{
  "n_layer": 10,
  "d_model": 320,
  "n_experts": 64,
  "experts_per_token": 4,
  "d_expert": 64,
  "d_shared_expert": 0,
  "activation": "squared_relu",
  "moe_layers": [2, 3, 4, 5, 6, 7, 8, 9],
  "router_score": "sigmoid",
  "normalize_top_k": false,
  "routed_scale": 1.0,
  "balance_loss": 0.0101,
  "balance_bias": false,
  "router_bias": true,
  "n_groups": 4,
  "groups_per_token": 1,
  "init_std_router": 0.0193,
  "lr_router": 0.00044,
  "vocab_size": 8192,
  "norm": "rmsnorm",
  "norm_eps": 1e-05,
  "tie_embeddings": false,
  "optimizer": "soap_variant",
  "lr": 0.00298,
  "beta1": 0.95,
  "beta2": 0.99,
  "grad_clip": 2.0,
  "batch_tokens": [32768, 65536, 131072],
  "seq_len": 256,
  "train_tokens": 312700000,
  "steps": 4348,
  "dataset": "wikipedia_en"
}
Below are experts of layer 5 (counted from 0) of a mixture-of-experts language model. Rows are named router (the router's row for the expert), up (a neuron's input weights, with its number) and show model dimensions 80-159. Each number is 128 + 24 x the weight over its row's rms, rounded and kept within 0 to 255. Numbers have three digits each.
Before each expert's rows: a language model's description of what the expert responds to. This comes from a sample of Wikipedia text that the model never trained on.

# expert 11
Mid-word "er" pieces
router:092090089076158143090125146127116083104102104101191114140087083150173102144106138107130134111153143112134153157115105119121140148121144151111114109144133113105132138173081185140139161134119170113130128133127153116125107123156137112146108095
up0:159113139129092126148144131193114111078115142103144140129158105089120102132113133170146114158147103108143141148121106147121102123088109138115127109162138109132132137123140103067108137144160155117106146136123164097143107168150114118112077136
up1:127141132119125133096117085148106126146112132124134120116134117156156078114107132140130176126139127103152149199175142155129137158122112151123132120147112119104193133143113127137089124131183128133061115115124156061142132139161088150096100148
up2:153078106157129138110126159163102082106144143138126170127109124136099166165148109104072134117156130124136120142126159107148149097060128152119137099167157117139088120139157156124158146156104114155111187116171145150106155122152101103152118157
up3:139109093137121168155149151116149137130081118161120107169119154146153156175140132090097160113139157137117162160110126131146080132138124143155114130131122098074151165154113160104138172135130153133112087157138103149084125130144129077137144155
up4:092122129135130148100112104110157148140153118115129180107081136142126121111099137143095103183111154120123146154124151180108090111141149115128132132110141121144112104113115155103118133085180142114138146142151146152111109109145143128169142081
up5:104164131095131142120140101158107149134089117154093093127162099141178142139130112153168146132145122094125171152057120097113097162070120166117089129166132145123170161123121128161111161107121112095115148143156145126160092133153137132145101098
up6:142167100179139112162090117119119142130142105154141122164163138134145145194135171107160116149165123117133119130157140107106122146079112120144107112143133131098158130131062154102123116079114178156105126126108110159149144134111159128126109112
up7:179120126099109105143131090140097092114158105141121140136128100098152162123149098142123114119137098097137130136135147096127127161100173142151189110122098116124124140130116168143097157091121129103143094115147110120105138152153129140184080106
up8:118145113093131137114160167125116143156134104099144142161113142084085091107065154088121109091130142093168165171079106157148115139133135144113095127107119124122150108112136127130137119113114158076146149126145146100111113148158146159155162142
up9:113082058125097119112129105099125131091110106124128122160112072108153122098165120144145171118125149135119157125134111156091138127107115149108125113165155154136152153145129083122083133146138166143126142128101110121114116130129153141173122098
up10:143120122109129084170146136117190124106131102122127172128163163120158132117111138100171099151156125147084184129110113107118144077131127163105146117122164119115107139124115161112115127120109187091123118137101136127129127155128110114124115110
up11:148127150123086134059116120137123119115146097169103116098105101119141124095172102149132119137169174126086152119136165122119119113086158092111082116113140142088143131098089109154086125118135142123143137135139109102098073173150119152139127087
up12:107119098126165102109141120143135142090136127110110171126101143146109103138115160113113138146103147112156096131117087142139153106125118145061100141116187111125108127173133131089137123169192131096110128159120174115104093114114149124147100134
up13:098167096098143183159144107157120086121105180134123157133125108115119131141095087117179129109140107091143162126160128133123137121107119124154126101201150163116106105143116106114130099117093103165111143119131137145111106131117128164094114157
up14:140087144134148101103156070115137144092122123145150169159091182146141099132113169129122144105172116121134131090131093115134095136133105163131096111100122106153100124164144125133137148166125128112136165151118084128142171116121081133149103099
up15:143132083141123124098166140126130139180131164152100181113130158153152157130089092134131173125142174139157100127139143124104136108151132134091133108164126091089142139113109118119115145131125145111075135143128156093146123118088122140162100141
up16:103101095142170168121132126110134093153143170166154125114095102152121162135124080088131119097142152111124121109137154125118118139149159151082103162109121137155107098168108159138176121147082173097132104147175138110116146114138135123128095123
up17:114160102119124142136139121164088089118162110129199129158078083141147103109123139093115124156151151108112119110104141094132134121142117132138129120071091155144117140113112129132160136140138157084152169123093123151085146147126095135149119146
up18:114153181095124079082095172090119089164157140106104111132095145153173103106157144088130147120141131133110145149115159155113131137135129102159091098107139154149109122102136181141135134095101133152130147129097099124181131140114140100141106149
up19:100101126112120083105162165151104121128103170123138151144129098098103138129109107136073128148184129110117128155125125133111117131107132127177112150096162172105138146115128135144097103146100103125106136144138156155128107104137111115175089153
up20:116106103117118152123124154185139102153125156121176138182103082109125130168151148111136129140100136126124121117101119117155123163115113152121093123105072115115154141152116161159144179137182139148119148087096089116178130118175155166143137132
up21:138126112135122118156114109115115126131120132092089086146073171135143120173110116141116082182168116143133119142095149121102101131102098145158133131126121143134173095122094144184161186117146157149135103112176121115156152128147144152132117131
up22:102126092106127130136118134138139107082138151120153098137138105160145160123088091136107112180068194149117116129079110104158145096128101131137113095078121158154106109130106129147105134133124175149144121155145124108128120146134135126118087087
up23:119167156131199121129152163097102105120120123165125131123111107129130129148092093128119104101121132089148103129107101096116099159118132146137142144115131119127120122128128163099066119096122119107143131128098178126107128146133124124114129132
up24:099114096083156173151106171098091110102141131105159174099129119127096081139120125103095076123136125120116178118140127157153135129127173150118112125079096115121135149140117120169149165142142141176110096133088162127111078117106121112138142123
up25:162130123166149143075107109107140103201164115138148120084105081116143137128141116137097143138149105120135093125119107140117132118100136125136110150096124081152117127169137132134098082160150162113159159155133117143111145170105128150155131151
up26:081165118148151184122144135104128113116136103073142155062139083129109102106135105121125100116127129110094113144132169128097166136111149120107143120144127126116154158134116146194133142093135112121178115122103160101166142108157130124133095098
up27:141094140131114092118107161150093119117121125098108118103122105099131125108140130151169067113101144140133165131108111147122111150091133123135086118111165104169126128130127146112157142142132123166139105142119172101133142105153127110104108192
up28:114104094128118087128122132123133081125125099088132114143125075173140124151117158114106109141119123122125158121150093133168138133144132147084131120132114161118108119142107159117139173113143100104114137134081136134111098118145119102160137135
up29:111118121157120125108114106135131117099088106141139154134118084131165118147099148150119149109139138072150126151146084104072121082149117114086121144154128157135088152150106172159167105121110143119109116145143102129120147162130106150128154149
up30:130164142089169150147120142126133152134112124102137120143137093123124148141110119134125123127152137113141138120145170107156125168138110104112149096104147146133106122162109109147143129106109113113170097155063159085125156170128128185125141078
up31:162147162143142121184112156171098117133117095125163110094143143143139113140132118107155123136117082132116173131144122132113159129151155104088122111155081109122150143115096181099161162135137152117151119123119115129131120137132169160154090120
up32:120115087115134122117147082129188127124120098137143142131112123176121086121125139081134128146101132124109151139153132125132132139155130175121162152111145159161097079143108183107147110128155148160128108134119155117162154108106154143177153120
up33:126126080099136152132125135089098124130102112122107120106098121167116128138145173103141135102134094141119142138182063143118149135096135083114098124164112159113129135136112102130136126155116103118119158143088133110097147132174157115135107136
up34:120119108122134157123129177116114120075159131127153120092144075135110138146089144139088140143123116095130114081134127129111153155092139142121129075168146114147126115133074135152150105116156138157150150125160146103141130108122131100113102149
up35:152103079118131089103119127101153110142117180153135163146142125125141136094105152140121136115122155115157168118115137131132122181150098127140170109070084117134093134121078170115107135161095133053116145124100119108162120139162162141133110123
up36:095124112088097127145096202131109051125130096129095138109140131168105092146159140140141134099124144127072111135123123102112182124078143091082143123121139119103108142114099138134126099151113144131158094145096152146154148131131071152129149076
up37:116110118152151115102139151131108107090140148096125110099076139119166105124099156149141149125146178112103139150123118156071169166108152142118145152135110147101133135152124120117115158137112114103151107176128164088092135112102129151122100108
up38:162106076092145103162103112130128115107171098138149122180103124094152124116139113122142150117151137154163145116089140102148116110117115112127141106106141143117137153144089060105192132145130164165091110118147089164108148110140132110089113133
up39:139144128114086097132171101122166107136152107120100164133127097108128149150141117092126137145101159123194150139130141109147112136170146131146116137154106137116131092130143134154156142118141152139154162128113089116111118150131153105119122111
up40:129141121097153114153107092128129121170080107123117146099113176095121126142106092124182143123142079135131110127094170120095095144096104124156121110135143169158099142189086123100163156125114119139120158125082137111143122106103183145105124085
up41:122104168124125144098122110110146128124122140103154130128127094082112119131151149115122103164168108125104127098090113131134126171130124111118080132126132127108116115133115174173126147158151087095093097135081137155173144058135170073086136108
up42:155183106140133155133145121107144122128110088131125121124130111114113150124142146106110166083118121150138076117150127109113135142109129152108149109138123111101156153112119153163129152126112172155108109132139148137135078145141128100116148105
up43:143170142110123131127129152142129188157107130093134146160115155163106135120121168121127122136089162131145136144115149099082128079137137116076141115162142165111145126135104140138129151139159111128146081149136116127115124136132114075176167083
up44:117074122122128152139137145117136097117078096141170177149113112111171116167118078074140090116152130113118122158184122088088154120122154107128102134143148109107160174143134122153151154118114107137133148131105189125158151158129140094149164143
up45:102107110153152127139129121132130087160080117091173109134136140123126118087118151137120112153128128117116135125076181119115154170115119141111108129132127149151167148104111138135157115122107141075109138145138109107115144151126104110126130076
up46:110113123152211158106139130123130111092120108121170151133103140140127151152114153123131157126155162161118124060128158110145118119116093143139135139149120131141170117156109187110105120108117130102132180132144109108095067119140115106153139102
up47:108108090116107083116167124126140143126164115072126089138131153144112163139116124136171115150153102144136152137100158094117147126106154113177105126075169142132162137127133165108152154152139118173124127149115135105159146154103140130155085116
up48:113104085114138129098107126147136135122092125129109122164168107100182091153139147094156176138126109094119155161126092135152154147113119134142143113132132133111142127173087177129123155130153149116126140119100133138137101140154156148078096093
up49:133119098123157141149121168146087166146118172120104138146153109105120145160152117108121092093162096147123100136115124146128131150098148179103127184160063169148169084147139176105148139108136160130167138102146117147110106105153137136133131140
up50:138120132139119137146168132149178066124115139108143130108117108115142137133169148102088176162103136125127157138123138127119173137116173112134129128176133152098094116101112170120130120125114119095123130107087102134135107106128148114143115159
up51:146138110087107140120133140113129150081153131143099108164099127123159123121077134198115160111117119123108115148152086110163123144115143133084146137163118132128180156141108147137109127168136142156088123129145131118137146100108137095120090158
up52:108112110138167209134112123133100126110130109108124110094140132116098097129153136136177109130162170118151158098117144109104112130132127123138088115122165135114142111106120125178119150175099146126115128140098138142094139164126126156157123156
up53:099158183128112124076146126128140109144112088114128089129114130131124145121152112118147183104092115095143162106188139077169133172137144132116144113146133130112126062118101123190165128130132172112173077159134105129146129136131130115140146103
up54:120114136146150136114172098172100129126144107140146148148093127118132117123085162172112089152119117194132100139169135150130136130146052129096141120128113121097112105096133121113099111119143161090150107102154140128142175132120087119143120138
up55:066107089104116100170161123098091179128129120129102103114107134175142129135073083115126147176114122102131141143169164128122149157114131146129109149108092151099137124135143141110128117089168132108123091122150153121164116142108120096136142141
up56:096126118107138165103124152102162096101128129096125152100127110129127159151119123101101100126141089153132131188115136151135121180157158152147082128150069101161134119159061090148097138152130163124103120128100119110105120087140148118109070109
up57:122144156113117110168123126144105132148156098121086135166062120159129143131119125072132148117118169152190147143110141124162133106136145131112125153104114122143143132135129146145125126153145111134082139112150160092167134106127167101145080131
up58:105135126119148135103109157129126136169145177163168126169141164128167113116094102130134108192122124070106133118124125135128118141083151084112149135135125140105093122115106104143142132140105148146107081129138162167127107126142102132163128113
up59:114130129093144153118091122115149130108120127096102128146108135089149110084123108115128138140177135146099131156117170116079134133114128161113087096111166120081143137115102166142085171117098137108126120109112122107096135124162114118156118141
up60:078137140158109098107131150143133126164118156107147132156148092138167107136125127137147128095109148128112126130110134110123083110102118171145156142140158154155081100173110135126099144110099116152104140103148121173101154097138102142076117116
up61:117095130164139155113145127116106139133131092141143113137159104106104119131141098127128181135154124123107113130186126153110131144101158128131106117116153094106123110086084147139112114128107132121156149126141095089153074088142103075106094086
up62:077157110171117097107147126161140089114097100150094127163122074110163102096112135162141122116152094137151164128118097158103126148131177164134129114138104129117133126135092139117156149101130102128126142140081127108177118140157163080170149156
up63:129089087133137171125140184106110117089108160140149150132108115103170131123180126109097150119138147147098134128114163128101156129134174171132129087150167101126159107102102154123143117131107129113146125119165092157115088149092128100083152098